From a checkpoint of a small mixture-of-experts model trained on Wikipedia.
Experts: 32 experts in each of 8 layers, 192 cubed ReLU neurons an expert, 1 pick a token, a sigmoid router.
Below are experts of layer 4 (counted from 0) of a mixture-of-experts language model. Rows are named router (the router's row for the expert), up (a neuron's input weights, with its number) and show model dimensions 0-95. Each number is 500 + 40 x the weight over its row's rms, rounded and kept within 0 to 999. Numbers have three digits each.
Before each expert's rows: a language model's description of what the expert responds to. This comes from a sample of Wikipedia text that the model never trained on.

# expert 29
It responds to: Determiners before nouns. Articles and possessive determiners starting noun phrases, mostly the and a, after prepositions: "in the", "to a", "their".
router:518493474460607561525490464514547408547449484495486476537522476486503538459495491552442541486443507466526499467487525442528553573458486535519480453513478422516532490472471501461484507533390473534523465513576585548503516547521480475441519489491535518575438515455506578489477506492431514525
up0:466501510487541491551512391540465522494471527448532511470534504510511561548563503470505483543526516500560455447486451593459503522430521446576495432485475437458563496438436469502489480533488505430539498489405508501447547581460441488547521513511501455533533515470444525464521456488476502513
up1:528486483510493493537486539560453516371543491507519567448503497505440505527532452540534509488433505514544450476548476448528541578445510469478487540443481509480459566564474523525552524498569530507528556510418547505480559482554547449452495527471509520467433460442500474542476483524422527506
up2:466525533506476478519479484431559474552419542510479498486458430483557489501537479546459465551536528587451550445506529525470395502474429465467462528521503500569557495496443436437519405524455510527561541516450483483483503546527505505452513465448462538450521556511488528450516508484547525487
up3:500505533504524571446440461511576505505489550462566553521454504509526516487462486496470481546482499497486557512536472491476580541527494537509488477515508505463508449540525557431560403520489502583526520521530564452530439545420521499535532526419453509518546526542477391464448512461502488551
up4:508471477474452586491444436529526489540444608528495575539447398528475501514520472469471466510488536554494464507439490601478492485465464512499494494468509478503564483528459495477445457524548525496509453537452442511479460554490520485574568521433497533431507503481434467496462496483460528447
up5:472482476457538522447490471530598429552526524532526566455554488561474541601509481477522532548493458470537527536522498479475585518588503495510498396581514489562497575514511438501478470580523474467498500502534529483525463544504558529451497464457474513525507504483524463519552508494449538534
up6:441527530485510483521521611471514490395537497514546539546497534474519530483511476494442515474537536522479538473497537462506511497485479589538513456471510484513523560607512532502463482580524519537528493473588541502433422480511564457437483490553474454504418492444477467440485470536522514467
up7:514462494497545466547537470506512455510498462553453533489485463433465505468440478516475494506442526497540507510433513489492546452408474444463510490494538462441517426509461517512517405522576476513520546432482543509472533534469423494542412415497490558490511501473557537557411484450514537530
up8:528481512496474487501422472524515487518466479481464414462549478457508477424403496532447579477570469544504492462509459456502518519539517443506501492531463525516556445539455481484473522547495435550466510521509505468445518448522560531481508490521571522551449500432479506468446360503547534488
up9:446521487484530491516461405515519449459476458544532502486432435492497440542498501517425512446454497566505550567509437536486525569524528502482451432472522555522604436484436449538485544534494423441532515531497535476502485537535492536537500529538501504500503476533440496491434553516451552475
up10:507489472526553480554503536553484471494462508540484488555507502537581535567464499477484460528536500497488556462511593458529468549492551526536513481522577459501538519542439467491463555519488504615514478539591472464561458465470503458502436444425491520439502511450481484564459480500426504467
up11:522536515411445517495480463473517474476446451484530579537472480457527468465496470503478489467448495502497495379526430567524504537419555530516473484576582544513523514472473488522494586538500543531555570527448536504474478474497499450486514508451437460510501516528433554529519561516437498501
up12:446480517566537545454463452496465563504511551537508533507506525460500463479467494394472466434500517490484507543548585547473416499477526589512479505476485416496457489547524486534525485454454536473534536478491546446432543493487469461538549554527501473497602502502557520534469514499549505575
up13:469512498460437443488546473511539408469445517490484498510514472536550567544451521548448554415468464518453530526534462530437586574458458461533502472525532551474473441522437503538506537575479498508482500523536533509490480519501470489522421517501486521506506529419543565521450431544436467499
up14:534473425432494481510526483551481535489435515431507396455489509562550513536540502479480522435462502483494444509453460441500472487490465474467549544513525489509515490486457558562553481482513439468544517483460451539511503508519487432521555574493513573514420504472484616436489531489518537449
up15:460463505471482530468482518614458530428515557483488510430466487538535582537486441431502547487444520512512506603456459515487519535453536444471512534484531498467501461526458558459540444511491546476538575500493513417521497521469491490510577603514479485442474520522544449519499496552489488494
up16:533554578484466495494447526520436514548399523443470496470466479468506547460579514493518523499484483454512561529461510540479485534464513471551488482510467486423510446481520539514454570537565473469557485496534504479480529521448608489464481564497477469561614477507526479536503545471428521491
up17:536526446562450514387527469472523548510465528490518503509460424501520493548556531511446555526492516590500499401483441525546543540517549514544488520580436565525507552545521493503457472474460539512486518479448520588508531454485441481464568478526511542503513478544510510528463512547504555537
up18:485435435453536484478466536500492512423564517449479426464499583520484574468456507530476544509568516495458512508544523525456499542591540557520460453509516512594469534444543516490458441497466497481522438516460466501480473533436501501507520446476522484543495543499512442548518531406504531430
up19:485455496426482489449471538513506525497460540491499563497402487504454487462527490486509500497486562504547515525535482600502463515491501554569507462491494503556511553470469478507562529546479551503382480468559483430484558485540430444518574493563521495465500515520569537564454502473514483420
up20:425451468506476518509463518524483477527445520547519465528547561478464500485496479566519494514520549558429556500521462517577478573529525508567454464483526506483490513519534560503528544506459436474417439494452505476497421476501527523451510423489420499532524428513556531458492546540500561412
up21:547517464459522471517509511479526507522484486522445513473492486554556545431580529499461436460507421455507481486500566476501516537517545509574464469573510483529482492508533554467462520512428486499457439574539503530515468479507465504423503502471539511520530455548435577500556605509392512519
up22:480539620537548484462434530486464561526459558496503525442516451578475480467489498503495545565493499518508548553447541501502564472528457478437540550484455550446469529506449522454480542587488493575499548544484491476501465511508448516468528540537403506501539504539487565569476526499469489499
up23:453505468495513516487530456546500519496520504494508481479548534447562561470500533531540440470478468533535586478452519562559493503506569411524484448530495529508410520510548501577476452535523506546485485493516479504523528570500519434476497445559439466526524467417537484573491427443433479554
up24:536523480464469524544543496462473506558516502502496424444512521508518519521509501470535528525461465440430529520498524434521461514400422506514506503428514462514553486488502468536502556436458572548529473506544479515481415594505410569467546508510465491546489478453419501571502521535467512547
up25:477521564494413531418504482464592462555485494551493483435510482533482563454508496458493503370436550495514466480502514499445509563491530476535496516498452486507485468457467522514540529455520473451441539520503561469493483509489469495456523483567562512557517426440532536560496493421526489542
up26:519414474499486534499558481555513475450463441452505548472418552475542477487434556496476473493453469474468543488559531530477505528407531521494490497508514531543563496552467447505499557629471514475482499517554452548471488474450559482493446519541516515466448428538557498477577509515508485532
up27:508498523461462494497482565485493495548449537480427467459459441470559583506523458503461503482476540488547602430517579469468508570485563476476448448461509509503520452552496552440488519556525512569438577544553497535502499560521535493505431493544513504481473448510466455499523503516464424497
up28:432406466531477551521562470462507448513489473522444441488609497548499526471472455598499449440541485490534484495468564456491552453532444468482531468506515496435474516514429512516506458509552501484547479505492497563553485468459569530538447512466468481436485476444471565554509489483456524488
up29:417478457472503510490485548515569553497457481552556467483504454501532556540464539471516456465471462504436497500511523418498463523497450480509490490533450458436491459510512488473447500463448444501574480442553526455495476470510506477497456460469578515573570470523447499477534610508440483587
up30:507522535486489515575525473422487477516442521534454457552495450517467485485525565450460467558501440537446515558444564481532466534490390495551459506556499523518470499491587536529512510439437506511534500484465474481437517521491553487589459527429447507463482429458499542487428513484517504519
up31:464431528456488556529446526516470458479497456479407445464478501430532530484459482458554580501403459472497489484509470527491546521516426575521464469464463463511521447515570442467531439501572526495599495521553550506481496508475498483492529501455430515512456472505521500542521547558451478475
up32:501500551516450501558548550505555508431472438567551519436462420525473550507513468515471510468455457526488539474561530485443489522537496479574521409494520475492449482530469483554524470508484507461508427546565465456451495516482473580464495519520507406505534524456474531573501558461552481546
up33:495504547506512476513539470487592462561480448432494486428488505497532489443537507548463500469484499526502538484589448524471547570515494433435556484463500535433577527526484477478596470555492417554545435522486477469504559529486480495518516521481513484433525423470474568499454510515458492533
up34:499495431525549442463474490507427467503486488459497495522512485418529468461505495530490502559527495429524578529484563499545515472455497533477451460562556527476507461533418499509513471535481453482558463558468517444565557495470616481517499536503454452550543534457481457470479519451410504555
up35:515544474555506452428488558537516484503522544479460514505523521488476466470531470459502489478444567496531573501466472435500489514476543458528425438605500508531509441516547518509474549518476493486478457510446466564467542438510538442570519483552436560451442523476470470554596492541524447523
up36:486516463557444480507485499524501444517518482455583529533521539545444449448530478521490502503493497524547537500455433460453542538484446467492557472441456517468519461508513420514559524492490472463523489493385546505520476547465429472495578474471546457494542479484448567440479436474537554576
up37:508523532524544536559436464557499541465458515572515444529482466515499548520521473527539546501533447493446540457499505483465446529465451512530524438525480526502405480475496539504511465530579457465471426487477450479483548503458535443604454493488478539474460516511480508546433513461498617555
up38:470454523412595496474559450496519448467489498425542523478502416571523499454513524525563566460470486493481478560529535546507540451488430532525528564478503492507531459501445466511489527456526515538506462505574586491546474512515489422503519548462489470512543477396511432475526533519489491511
up39:536471535505492521519457469440466507546464568488518433441528547488494542472431505483477484462503479456472483456461506512530489538529509486551479412518439460498518461493473544487438555540498433590535515524486449547488481491490525569493421417507469466451523439431417501496561491528474571451
up40:479492496460516540507541543497513572503494559567479484583490444491442460495499474547472595568506470568567469475570529530490560458550521607497456470495452466517481487469538509464472506515519553524490498582488444519444506509540528481535494478480530440515556491413500556534457482508461548469
up41:470455497534533491513477534469458557435488473607490575492487448477511512504510519528479529530459476507460575466541537507477562510541517555451530515542467463463498585429429479479475513526479479505578422460502547564443484568478510431464531477510495581502475555515518496515515531467446533568
up42:496503445465531512499514523491487505501427485543454492516528511455494517471506486536465497562505540583478593491444497513487421485577525560481506493482598559450467524524440439527446430512494469499541535561489410510508502428476461509506493467458489492444497551519539510524538588511411455502
up43:521481512483532534460508518476518521507445433490463459495525554393460472469433416485495515537537614511475463480562539495531495515527503505452553476484482456437528493564433491473492472499447489487527490555563565474484481511449548480518532433490520591475515458436466493535475555512412490512
up44:476494464470479498515510488481615573516526489551543529521482513512517524475507481428476483546405481554442511547568464407441490545426472514430521503485521459489544464497487489473473529496483542512495489575496502516460475517500495437450512449458565525446519473538456533523408507571467497431
up45:459577411537505510512549407532469494570401465479476492462524421593490471523540551494504551505504484465517450457546513448497466495484539505500542489491418495562482549539454509521572495497573454454562439497548499467504544492475475463459514524550475490520495530471470556505448536469495474513
up46:485499514468452515558537507488477510406460429531485505503523481424506511510523488512475530432522577495484531463549464478472566472459519568454433449518520519525514476443478457476479484576468386526588546475464564477508557493545514500516468476512540473534508520552423518501528588499489458533
up47:534519562440434545467526558538507507535473494547555511468452529505525492512475503538507481537477530525506497454574547477563529446522565456592551454512485463544487482464535423493466461437499437512477486513507524537489596445488488453501502470492523477560493463484558527501463493488568619550
up48:419479488486482496556498457470499443455460463444509490504511608509476504553500486488481457499564494526499492457497572469453527563485587484500494439463477464462524499508453462453521468545461432516571469480496509487495591516496604488537543479629488503534484483509477560474528496466457472485
up49:460497449494561549534455490552514545555393459521494495528513495506521489455495577467482486478448439420484438509503449572468503502489444525510516541565459477524453541517463487537465502573505475531517511460532584475543461486462456434549503481497483562548425472488517486539453485450436471556
up50:523509531549487538422503530500498511489496508478498473545503448429462508487451493523562498486491545473516521472530395517480564574493471452494432494538460438415479511554514421462503488553480542514506436491415513519487486419488472490556520461515512519554564512457532479460477508417420546454
up51:500560505502510455572490495440521497541501462506602514521475419526515540505461541516478483437509496525468516464614487451488518511482500461535539485497520561445506444420422501487478507537394409504507427544492535472518491512485485431555564496466495503511511446495484497556443534542508537503
up52:493437514535547523454485468393456483521476474575537487447465496414527503419504478459577536564537542462470493544483526529476518499511454519490438547492436485528488522516464514540515500510497522550521517551527513456554461514494400461493546546432529483500529467566587553476527492463475507557
up53:528522483406513437470407447469536448480454475537543502482513460504535561546371526452438543491491505589479452523535498558539520478514463521558478499528526446477549480495508506566425465466451413501490519530510526520527484502498520500504455498510534527466474532535527593504472471550472493508
up54:531549480527477557451491504520481534483401506522455532542478461581489465513495503498535490487458492557449519482425441468476538577522461511518560502456547507500412531512453472421545402560508534571525493499563481502477501555470556417567474475484528488529552465524528494531477532501461511530
up55:443503465502482511479495579442504460441474499478571490522531437533472535487484432480498525445500528500412552420473483389424517528461451537522523499542576495476521505453538512494496477492491448483512418426482467444505516496476571518417545475518468527565481476489544481510472526521431513483
up56:468504468499535543452560579488542528499530551423479477518510584508459554532550536502540502589531467592508551423498532445424494535513511435522486528525535480419470534505521431507505473467527465550514497530458603421483541497538445554541472505493504546538507532528501519494503508519498496511
up57:479446473512488478467520442494465431488427556543459478498464491482536496505490524511470520536585502547510491416531561548488576514535552483457520501510449497456549475508454489510488448561429429544452484509502501454457494546450508439467473510505454431502507542443428551570462500459546419501
up58:482524474464460518460555458455503485536485516435564478523524472429470505471514550528452512474488539485542514508499542505563509479384525520553468461482545537493508511522501500489488506483570531536461497534488531463442624544460536432516460487582475482495488402500497408523561450536456525517
up59:480505457508592474467400507456495489524492494468498536424562455527475538508531517427455486546510469520489541478515481513489447476461508546505485450568522496541462481436506566489445479530463510445509397473506557521558526527477473511419507465481483429470461539543487544600515460444462502525
up60:435505481574496495519526527476537533475511577522581547535474507531539471481466559430464479475496423461472511503444516473517414492515553497499457488551454438483518490432496504571501504460555525479484455516520462530475579482473446418542534539473499572503472502521589460596485507486522473513
up61:513497414552530554455511483418486488511494515441476473536454513514474533426485519535482504482520455466527585445531526477482470520520543460460491483456462480497459512470509444518549452495542506573499517452463467508406448472487418470563532454554488469498559432471407510430491550538529528518
up62:459527482490567533521566529486501517545478441470568518565480518514613522489542518535441522537447531435493468503548521490418442550441461467472454495546593514523521491528470522471463495461553594483555479522432509459509500556478457449469501520501507475508511573448521539501523450531457502509
up63:416524555475548482506499506517562535518494492444493566509461428493588576568550511477492516507477522527550512504541530481469476565454542486530501483538484476423438415535486556458510478508481557528564501520548541496444550533521457434432493552501533521472509556525492454468462536421489466493
up64:473593490430481523503436481522462575541502490479571542470500493479529499476488529505515503532497496526463451510475562494540499461540451485483492483466494471425490504458483461549468502591496469559552555514436488502546474577499596490568455419538445511497431592530514470492502531528493524438
up65:493472448547460454566552467529496563432514533543462563580447482527503491568479438461478504556481480469529522485480458435470502496501534433497462456435557485482457477449466488531501492516500443564500521540481531508463552502481496544570558478502524453574486492475580506576501570516565538510
up66:522520456544586510561538518609539440528491520448445542430541477500512510536466467376437593555536552477425514465493474489454518455550524498504487473499488440530575502562464462447504458497509483536457514520496499538479505530484558533495542469528503445466529543540494469517493491490524503494
up67:498501503438517530473452451557552494528503486499522433472425524504526470524501449491486455449474502482499497467566482483469485509456485477524513432510536518564457474474502580477545455543521467509514475558428553523443516424460464516485443485397514452557428492488426423500518415476494443459
up68:484453526492548540537532531488449510528491490501520595514581477538533516501397515471482556506438575505485574486557462573552453570533470619522487462456469503484537476499463515471467537494463509532533433518495521455538514560521516517516494520539475478494468515508592525478501517535572473546
up69:474415480499503508457531460501507478475559523471490529558555518526507478515469490483509530474465471492545445501471431438496460513470492488617498427472504489459493514501527489507433499602446433527520555590458535474525467493499529566488530581441488536518441438482494556512512493548537550573
up70:464526464499508480540525510446448474497515555532607495500463449529484485524542494496507508482368515482465475484511502509475480441473551477469478562485464476526477478493493465533513548537488548590457501497535470459534445531529444519426517590521524478507410445496554464528537410532486464439
up71:483494463475476524495538469535523459505496503473523500517553536549457571530442522547442520474557507491500556468470485539453548450519536544552418473449452544543576520522502457454480547542499420498564516521459511533479517557496506504384572453516533499494553433532449558464570502507453491515
up72:516511515519520459578564483505478461468528464523516581405561398532431549506494485506498534518491503395459522553394471529453440509495458501488530440542504511511529475437473533457510470524480558469540463419453514520524509494453535513459550492500516461494486552508456531505508543490530506563
up73:527354523497503428554552524448471522573481534582491562561514477479537511495475516448563503558492494529502524476434563482536481546513472466523480527538480511517500405515469478495508474555516568594468502564491449507543545480515478520482491533538467486510543522478481511474421505454472470493
up74:506524525450467568528535518514504539418498368523509514518509547508533574480522432532471467444518574524389575555478519491469554483508491512477557429460496470492525519523501493488508474564482500531536472443534501496507451522495450558455451457477444414475510531458526498467519459471510503459
up75:529541415436449487508532445534522424433474493496460524545524454552500453555537475558471480495497558529452547558482453530523453559518517502463498509404494508437490530503494524508541537492479503427508488474482435477578515447458427470479506526476535430486585495431530560477489498508462533509
up76:507499458450521458470460492494503521528419456500515492540491477538476544425507494545510483510456455483498436452514558557473451468580469421514533495448454448464499492560506605548505501553524522439495421480523473476510461514539501500563529471497547484490634537471519513520464536490498447561
up77:497492443546458488571493497471499447507404559490460558517562448467564453441491519501456516517472503517440466483499504505541509581447532446500518474552550563452505515545538451530524509579511527520497517497532495512551427474400505459464493460461432475458527477499561551547478528530507482569
up78:509504450487493431496511523616454521519501503467500512472509500502503484520573567477499575533474560565469497573496468453476514516410505470498571524478512476433509465460539511549529520490460478520553483531565467417480462593548486539530434509489506484495477496426522532466446480529570550550
up79:537519529562487459485526484523462472518464498412500513463415429530460498537475494522408478472404493578444487512503447488597503497501500448527465469523566417530546465479520443483494461488446469531488426534476519477447455498518572554482432455475457492515525521516535513521489499491517557463
up80:545394449411488480535486404467522494509495462490507487526520492508512541514481461460473545485496433553524499485519488445452603483550561425511485522496535569507526538480440530465523492538552420549528528520520524523547513487576502525556445489515495490435481531523480567560471472475514464452
up81:528466516437526541480448498549501469467461533511476523405480482510537534478418502452510469485526430535476403524506509535544460545483478525490515508547461515526484498450508349550513514579514565494537524489502461546494519535498572518478474488583495484530518496516501488530452440529415485448
up82:538498558502539495531452533518487543470468501447473462553492472479533490561586509495530552431439457516459549475472581532496521483453428497459496500531458497482491504537513553503496524448530511516593519525505473520529541465495523370443541535410495522559509489547504425450509533537477563485
up83:438486522538502543512406575482464519457429433482501436494486531513491544453552421519467555491473501503488570432533428446532538517498482558454501470515534513519483514556466395467497452489551522493498452492495529491461539469499477478453500598455545471512476519508497476410495460529444500526
up84:482475485540544480517521499493466530484446506519530477483599474470522464463484581484543469546544532484457533425496493494487452480427423536499443442435524490484481482521522570546586502495473590573514499512436504457511516475493544507513579501501464506499504437511423464496442415518438473526
up85:483562506490514482548504531538462555515433412440485470552497580451516469492475430470538527478511449480465546451480436483490569544516523449490473560500419524486490448501455536486435529566486536507628526500481486515480474457454472530491541479491506521530508533410484556527500518436485491462
up86:464565480474502555574465578550507559427507472482504421542511557541558566476542449555429525563507502426479493496402484473454509475452520496489517487495492519547534484509490510442550451447506462538569496497484481536517519545444460482542543474450504454468443465422462515498507456487512506508
up87:566547453436516439487491512511561521500450487502475516499468467475517493477450488516442501558513492625481602476536483457526456534454509498462509534494576464492402491478582383490509503508537496489459534524521525519495466455521464447456501434440531559536476508502508549503481441503471486517
up88:529490463477449473541539544516492578565457540564463525525521556517469488492515492491460472538444494498462505534459563471551551585443512515511519536465584505490490420519441524518505406482565508537496521552539553441489420507438510490447482503515530488502536469463451577485469509568496529444
up89:534496480502527512527508494451538499501448521479554522457587435534530547447525538482522482480501473515458523501491526463448525416476544458483427485476486442531482476585550442462513499510450479526533516471459602487581462465547503534469500551508555528472470487577415478510429480508405478494
up90:485515506544500525495486517520448422501585557516508431535522496446420459465528503543542505480478484572501522469489481579497472507439490514491524495455525501500482554584512511444488449507447415536532511580502546431530488548420532458493479484447483519446505559494477511488518419578491500571
up91:601505446541523523573495503475505470447443492523441435473488458485488501409512455554462487544576480536526530418565510522506578512525533471465494479534549515516560495520485424520509530493439439510529460558545554460486535506481542499482454463500568486539476533514526534454434523468484556534
up92:507484492444520495459460503487531471577425562484417493509533477439398525534514477487460531549528500562493584424474506577494572547531503464502479481525478512520494459509541542489524506487513546483437565568455461477500507601490558520457460485539567491525503509457525514521478458530460545457
up93:514491553442506518522455493469387511435447433543501524517426484510458468490463538513485483564519545553498495443520560544483494590499488504491454489440513431568470558562542533477490530515480497484436542536507448461468492466578520470513515407438487479537507465496463548448483460487511460527
up94:497444501464528542522368530530514502509413465562516505501516499515474530490450473537501569529488501553482508500517468524450573459534570520478526505491512505494449475450533567523424502556490550534523538482476523533397456557517478520512510431496570547510477490394429485469481524482515513527
up95:497557506439526555477566530587435499542495470472554509469513508442473463530482519440565543453465536476458543495516514504477519534462509474515445508475499452530527541540535419485454491568525552546545551561504501441431436532480443613504472444492467537523484478450511534501470448545492500518
up96:531451529447512565534513470521493524437436515484484577502468480538476531550510515479497575489556507562531517475555530475511485536490421446481477623524524477486486480449480507542482528493545522581479573566484457450498525468573405493535495505442551518474483481558481500539459509449486544463
up97:479533494515473527513408486480453462539542460438449518507524478510495515570530420454520498490487470479580537572475515512483518435461554490577495428498557439583550579510542418519513503519579476491505500499461496535502491479533516471462509469560511524412500542444493478498538514527496568544
up98:528500462528402432534505469517503554551568536431468430535547463416539582583524496518490472470495537468540549461499527475522546516463536527542541482432484544523490541518460505504504585538490449479474501419512476425461432477450488452465505477479518457483478481466471510489544526498457465464
up99:489477424493578465502529514584559518525470464479485486496556532480510468437511444555488505440487494523467439467454498498476487446384476454477512548539520490503461561557513535474492445541421425484494531460511542483502470500429561507494567500542526462554518434503457485546486521475569455519
up100:561533503430481540460510492467449511503529482516504508534488506439521475447530453453543511532551497468428536451496468507496461502483537485562515499500471509500508479513468438505491516589506514519490467557537429562527596530496462432506583412514539561464478488476459483564469503538435561602
up101:575552485544477539525506536474439457501481485560484496515506415500433460480481516499455588527528497460494515469495559523397466535441495469534529438578488506501520537560491475482434504521507415533509537599519562526471558516451482463504467460489423525457495492490488475450511495582476502512
up102:512535529495486502537519520500577490503445456478467418501555532464472477486529530471516491476532500532562437489454541498483487494490512515486495452562438450551576533470502464539472458510429488448556455449477497493463485522501526458446541483505524513542569517494449602424555564522517543619
up103:553529494464516538490493427530562530593460482579500488487511435408511506474418525514486498427530524476461493528469508497481584560481493534459532505500534527465571578473461528465520493520480542550482447396557453564535508492489502485551522509461517513541493468590518483503437526524495504486
up104:582488531472535460540519483528438523502461432502551559559497503427417549468531507463504449512484575538485537527516489452481540527461472522526486434566470498541445512503508512478558589560538531559496492557493505464497502459493487505440434460505452508463430531476449480493455462552542475422
up105:520557450483506481531504457564473510507484484514503571492483512474533518565431516445485555510503440467412521429417484501526423552432459523531481531524553414481483491476433501493419532501441458503525490487460507491484560550454493477537494510561551526520521469484507475548493542490396484561
up106:445510532452533525493443596494539569515470485544469560522556445493480567496552440490503481524514566520574546507540480514487486556581499549552476445486464443550476550523459524466431488535454528557528514474498545558418527515565489502528491440513506487550492491475468495577522489486533452464
up107:474467501491553464467528443488472473468441443531522491515468534527479537511470414516533490572504453541562522430530516504476528495500568491456503529445500502463601579463489450501511531540443464566526509504441535497451610495467508514491483523555418441522474487529472525544488525453440440469
up108:524523399481492524528475458461522526503463517437435447544457475528491490454485420566446499479478487477499517430498512491553560510466580517484482484556497526502437473464431513462474422506478484531531543537479525490490465510529569540479505383514561531546499491480404566487516491467445494468
up109:516559540507460530567502467435496479555486461545490491492537464494473534483486420489448486458540485526454573492522464450454507499458534501472542573596523480489501497496462551430543447612436478530475433515513521511521495466462532491453528522505453588535506489528507497557445411480547498502
up110:482526508464444451562483546562434543512460508508569423492540532467455505501522526460485555509490535543477480519502515421554563466478499531506449481524474507534557473517465533516544430541560418508506460550561590503436446462487518469457430461513547510470449442516486541468531537547487534470
up111:501478560512473510456438452542507485461488511506417447508472479494516609430490520550512508502393519443527521521550506503499509575507483498526457466513475497528575531467564488448525547532464473517506511553532503584489498546462512523500391470566488493484521494524509551583448524541488472431
up112:544444580489481495504586524475526566569483528526507465489495468506446480482466462554469528514537491514509482516453495501509584492507496466500510482458520483601399515514470512517547491535409477438398524511539444440452547482549550507532503536490497542505500506508496492479456557464609522471
up113:487537475496492520514556476485526480549492546470529424492526402506532534529512434463496461457440538488534474534481535469528561494460571512546463487482575476564620511453478548544460469527488561525507552450532478503518573554546509490513435453570533519434515478511512528524489518572545489482
up114:516530479466472529456544523471460494494425525522459561560487524553497516497515519447526465488532551473478484461499513445489491518461514481503508459533581489591515425465457579442556565533439521541522497580488468529505550544543548496430526410486482511502432477545413451517533454472496485474
up115:563490570490569477495539489544511531523494523467428506515504493537488488496549545459507467555485509483414488512509590442509536493441533548460546485518550518577518505436521452461490542476515436489471393452485437543465519517518543526481460439464557533453489461492526472526450566529541542567
up116:482525507594513540486525491551565471503400563491493458499478463535495568479554496520528530563511527604439531533533520478472523535512483561448515504519442457500461547578534491491561449433515480460506500471470551470484477523500455456515536447510436513488585535541509549522422539492486505531
up117:511538461548494448511556483549482476496521550530449551496547463537539446502551508474440464498492527472487526476548452448510541583469561569520489540408493528550552484498433477490493511493483514467517451582461557438596493487444447465505524553515487478497458417550491436499486469503503501562
up118:566499520466533468534437530484418407484460538537483480487507485503507560497492515547417463533461495525503539445522444502444528571489486463469535596451537600535514469423502502532503482503479484510453540471475562549501470480491464445500489562494567533495461500462471512558550487544451432498
up119:508581495398481555479509512542488455474421495537509480425496433504555540527472484478510523530457493494521477475609492416527547510493506518458498484513502507558503547498459502507449561478534528475549487523553509440531483484522564425537410544447563517503510493424499457509435534517446493522
up120:498499449524510484462499471507488545494446547514468404541534431452554498425526458518447487514540544487486509440507497543499472500455577436488557482535477455527439571481469477559486471457484478534560451522495516472507511549511373462470539392499452520564499514512466545469524467490503531512
up121:474512502494511505588446543517503476577481500494527484487544511505527606523476480501524514502487512460494589485564609483461416529584425496467506507420473479482506506510487518499486488517478475493598477596448487422516547489488471479535504403488469489480497468484465540458440524493489494487
up122:515504509514495477471486511443537463510480445525436471442554504520493521479502515492502517494521421497545568469508502482460538490490499531594447457537505492551432470473545547526532539521463386540543491597462492489447483483515449563565570550538510451537467483462407519559522504519501571515
up123:553538497448504494553498478449468475577497491518568487483501541498406482543451434525498529535488546465486570485439459489494571488482482482526486493485512465563519560543447496541486503509497523528420471424537444548532581525535545523457507549564569501463451479458488524532457479526456459417
up124:453540541523540503508468516510538507472407497544504467475498475526509581477507480474484578539421536512520563526519526599521507521552507535447422426477512480559524521559512498479502523518429471462511459572470491457527453532520469473592457458514452514512551531521548527550549512463421532479
up125:482467489435497466449531467540456540439422513603511450493491486508503475487455519589506488494461505461435451441491511527540491475517583502493524466589528479462405484567499512496431487520562501526448491502569498530517523550540495439477478466544504562547579457470491498547484497552478501477
up126:563468451526488517464515496486496532452547480454546411549492502478532439478475450541496475430530488535558500448560511434521520450499508482485544553490478479560513500497529450521480504486488450560481545502476556505555378547533547570468535426435499490602517494490543504488494452510547546514
up127:469476506516459490476432540486578524559529521521508543447528518446530500411565544424491463454459490440473460538509502463418448557485486482460448560479462514499507489460448522407520547519513532563486503483482470478599529476507491540517549501481452546557473498572523470531479460499554479447
up128:491517550532492545481490532499548526481476542527481523492563460561441508562505515448480464473484510479432570410560547527461482518487496522459548508557483483524565548472444465541428509511488452504542432422436552545497523474467528542446578487475514592468541512472538487547497518429497535520
up129:535530484475540490517533536536562550582476548476515492528479468403533491577450486548445561505511522524538538502495481501408476522474476509381455543493531463466536493530469459536541549492429493488531468536534522494508490480472486521519467571565545531489459479422548426480454481539475546472
up130:487510476493505474518503508485480502487422537567467539504443519432462502482550499492480481560473541440452525392502557518446519525463499550472426458559525575499530480509461505461514532521436525514497438566543454545487543496534553433490529498499500570444462399460489550528543554483472452491
up131:484461566456517505486495463506517549519517536509499462492490493548442544452505526503419504437466553506521514449579415457554499565521447519466488485494479490515596454483454479426491599445426553438505441405545468476547533476481497487539512474488501550532504461519448459450491492502514492506
up132:516501521452478450529489523512498507446417520516522508608412471499492556519472514468422507502462521542511568487493496576392533550483492556505465514480524550501491473472527518507451501557483546559513486520545549475445488548533488448497461494497406537507468454459447551501443565472455484553
up133:456500508488507568458526570454462477499504585492542463525526544500520512469530548428446436497533485497534513546457577535529449525506456519486486440557510443569511527565576565585517464513567511480504465519564533450459495542500526461516476492461410479471505515470579545547504520474485481502
up134:512478467468497436540512514478498502459439480466478483500542485511540466523547542434500510415493502506512557564448526500448533538513551446576521455490497531510468439464444489479466499479493472496536461568486480518540510510473510573516453589387458471446530497495407578519494576478451480452
up135:446524529494535534435456470500485506520480524461442529489523498510529437516505530582504497555486500511520470491452537510563478491535537433485409443592530465512497517508442562579559498538478520549543465494570487468487449477486567501560528513522510463492570532481512478576432447434557489549
up136:434483560520456534559426524489542473469535510546444471524487557529492488515445547501500570456414492462482510466429474492467499464469465506508486449474485528589523379456516507503490561551511454571540475499570415545439515537466470466519443471469532487501497463481519487504507546482450521489
up137:499506513563523541410474447500463497520427496550408472443521440464475551482510496496464474512521475458519484447549486441512542517503518452446465497566513504510494502533560523462578537502535461533525514570534536565483470527473449602522459486523572515499470479439451485535424479553482547538
up138:411474426517494534508507480480452531504473454484480513542517498465441558536452581488494481577492548497490522515543481464529434504538501504478515508529506497431536592508507430516451464507485503537490539489547493471528515469417540423458579458472455504474516436502519528528410490577436519566
up139:505555488446519493491470450451500477520518443535512524545560552557517528554509484601450528488458491493447523444422426574489526533432505531528483564524482470489461506533468555501491487552562594479530511520514483540506529490488482471497451547504497512520493474463590572451495485534450599496
up140:549452535477546541490457501481457538497518570569426452521480539454544497483463493471485524530475453492488552485509458477594484598517492514510417476521514512513524495553544457514440461469465493548533482541538447538545511560475506556508571445541519509495414499450438503541498508532404495459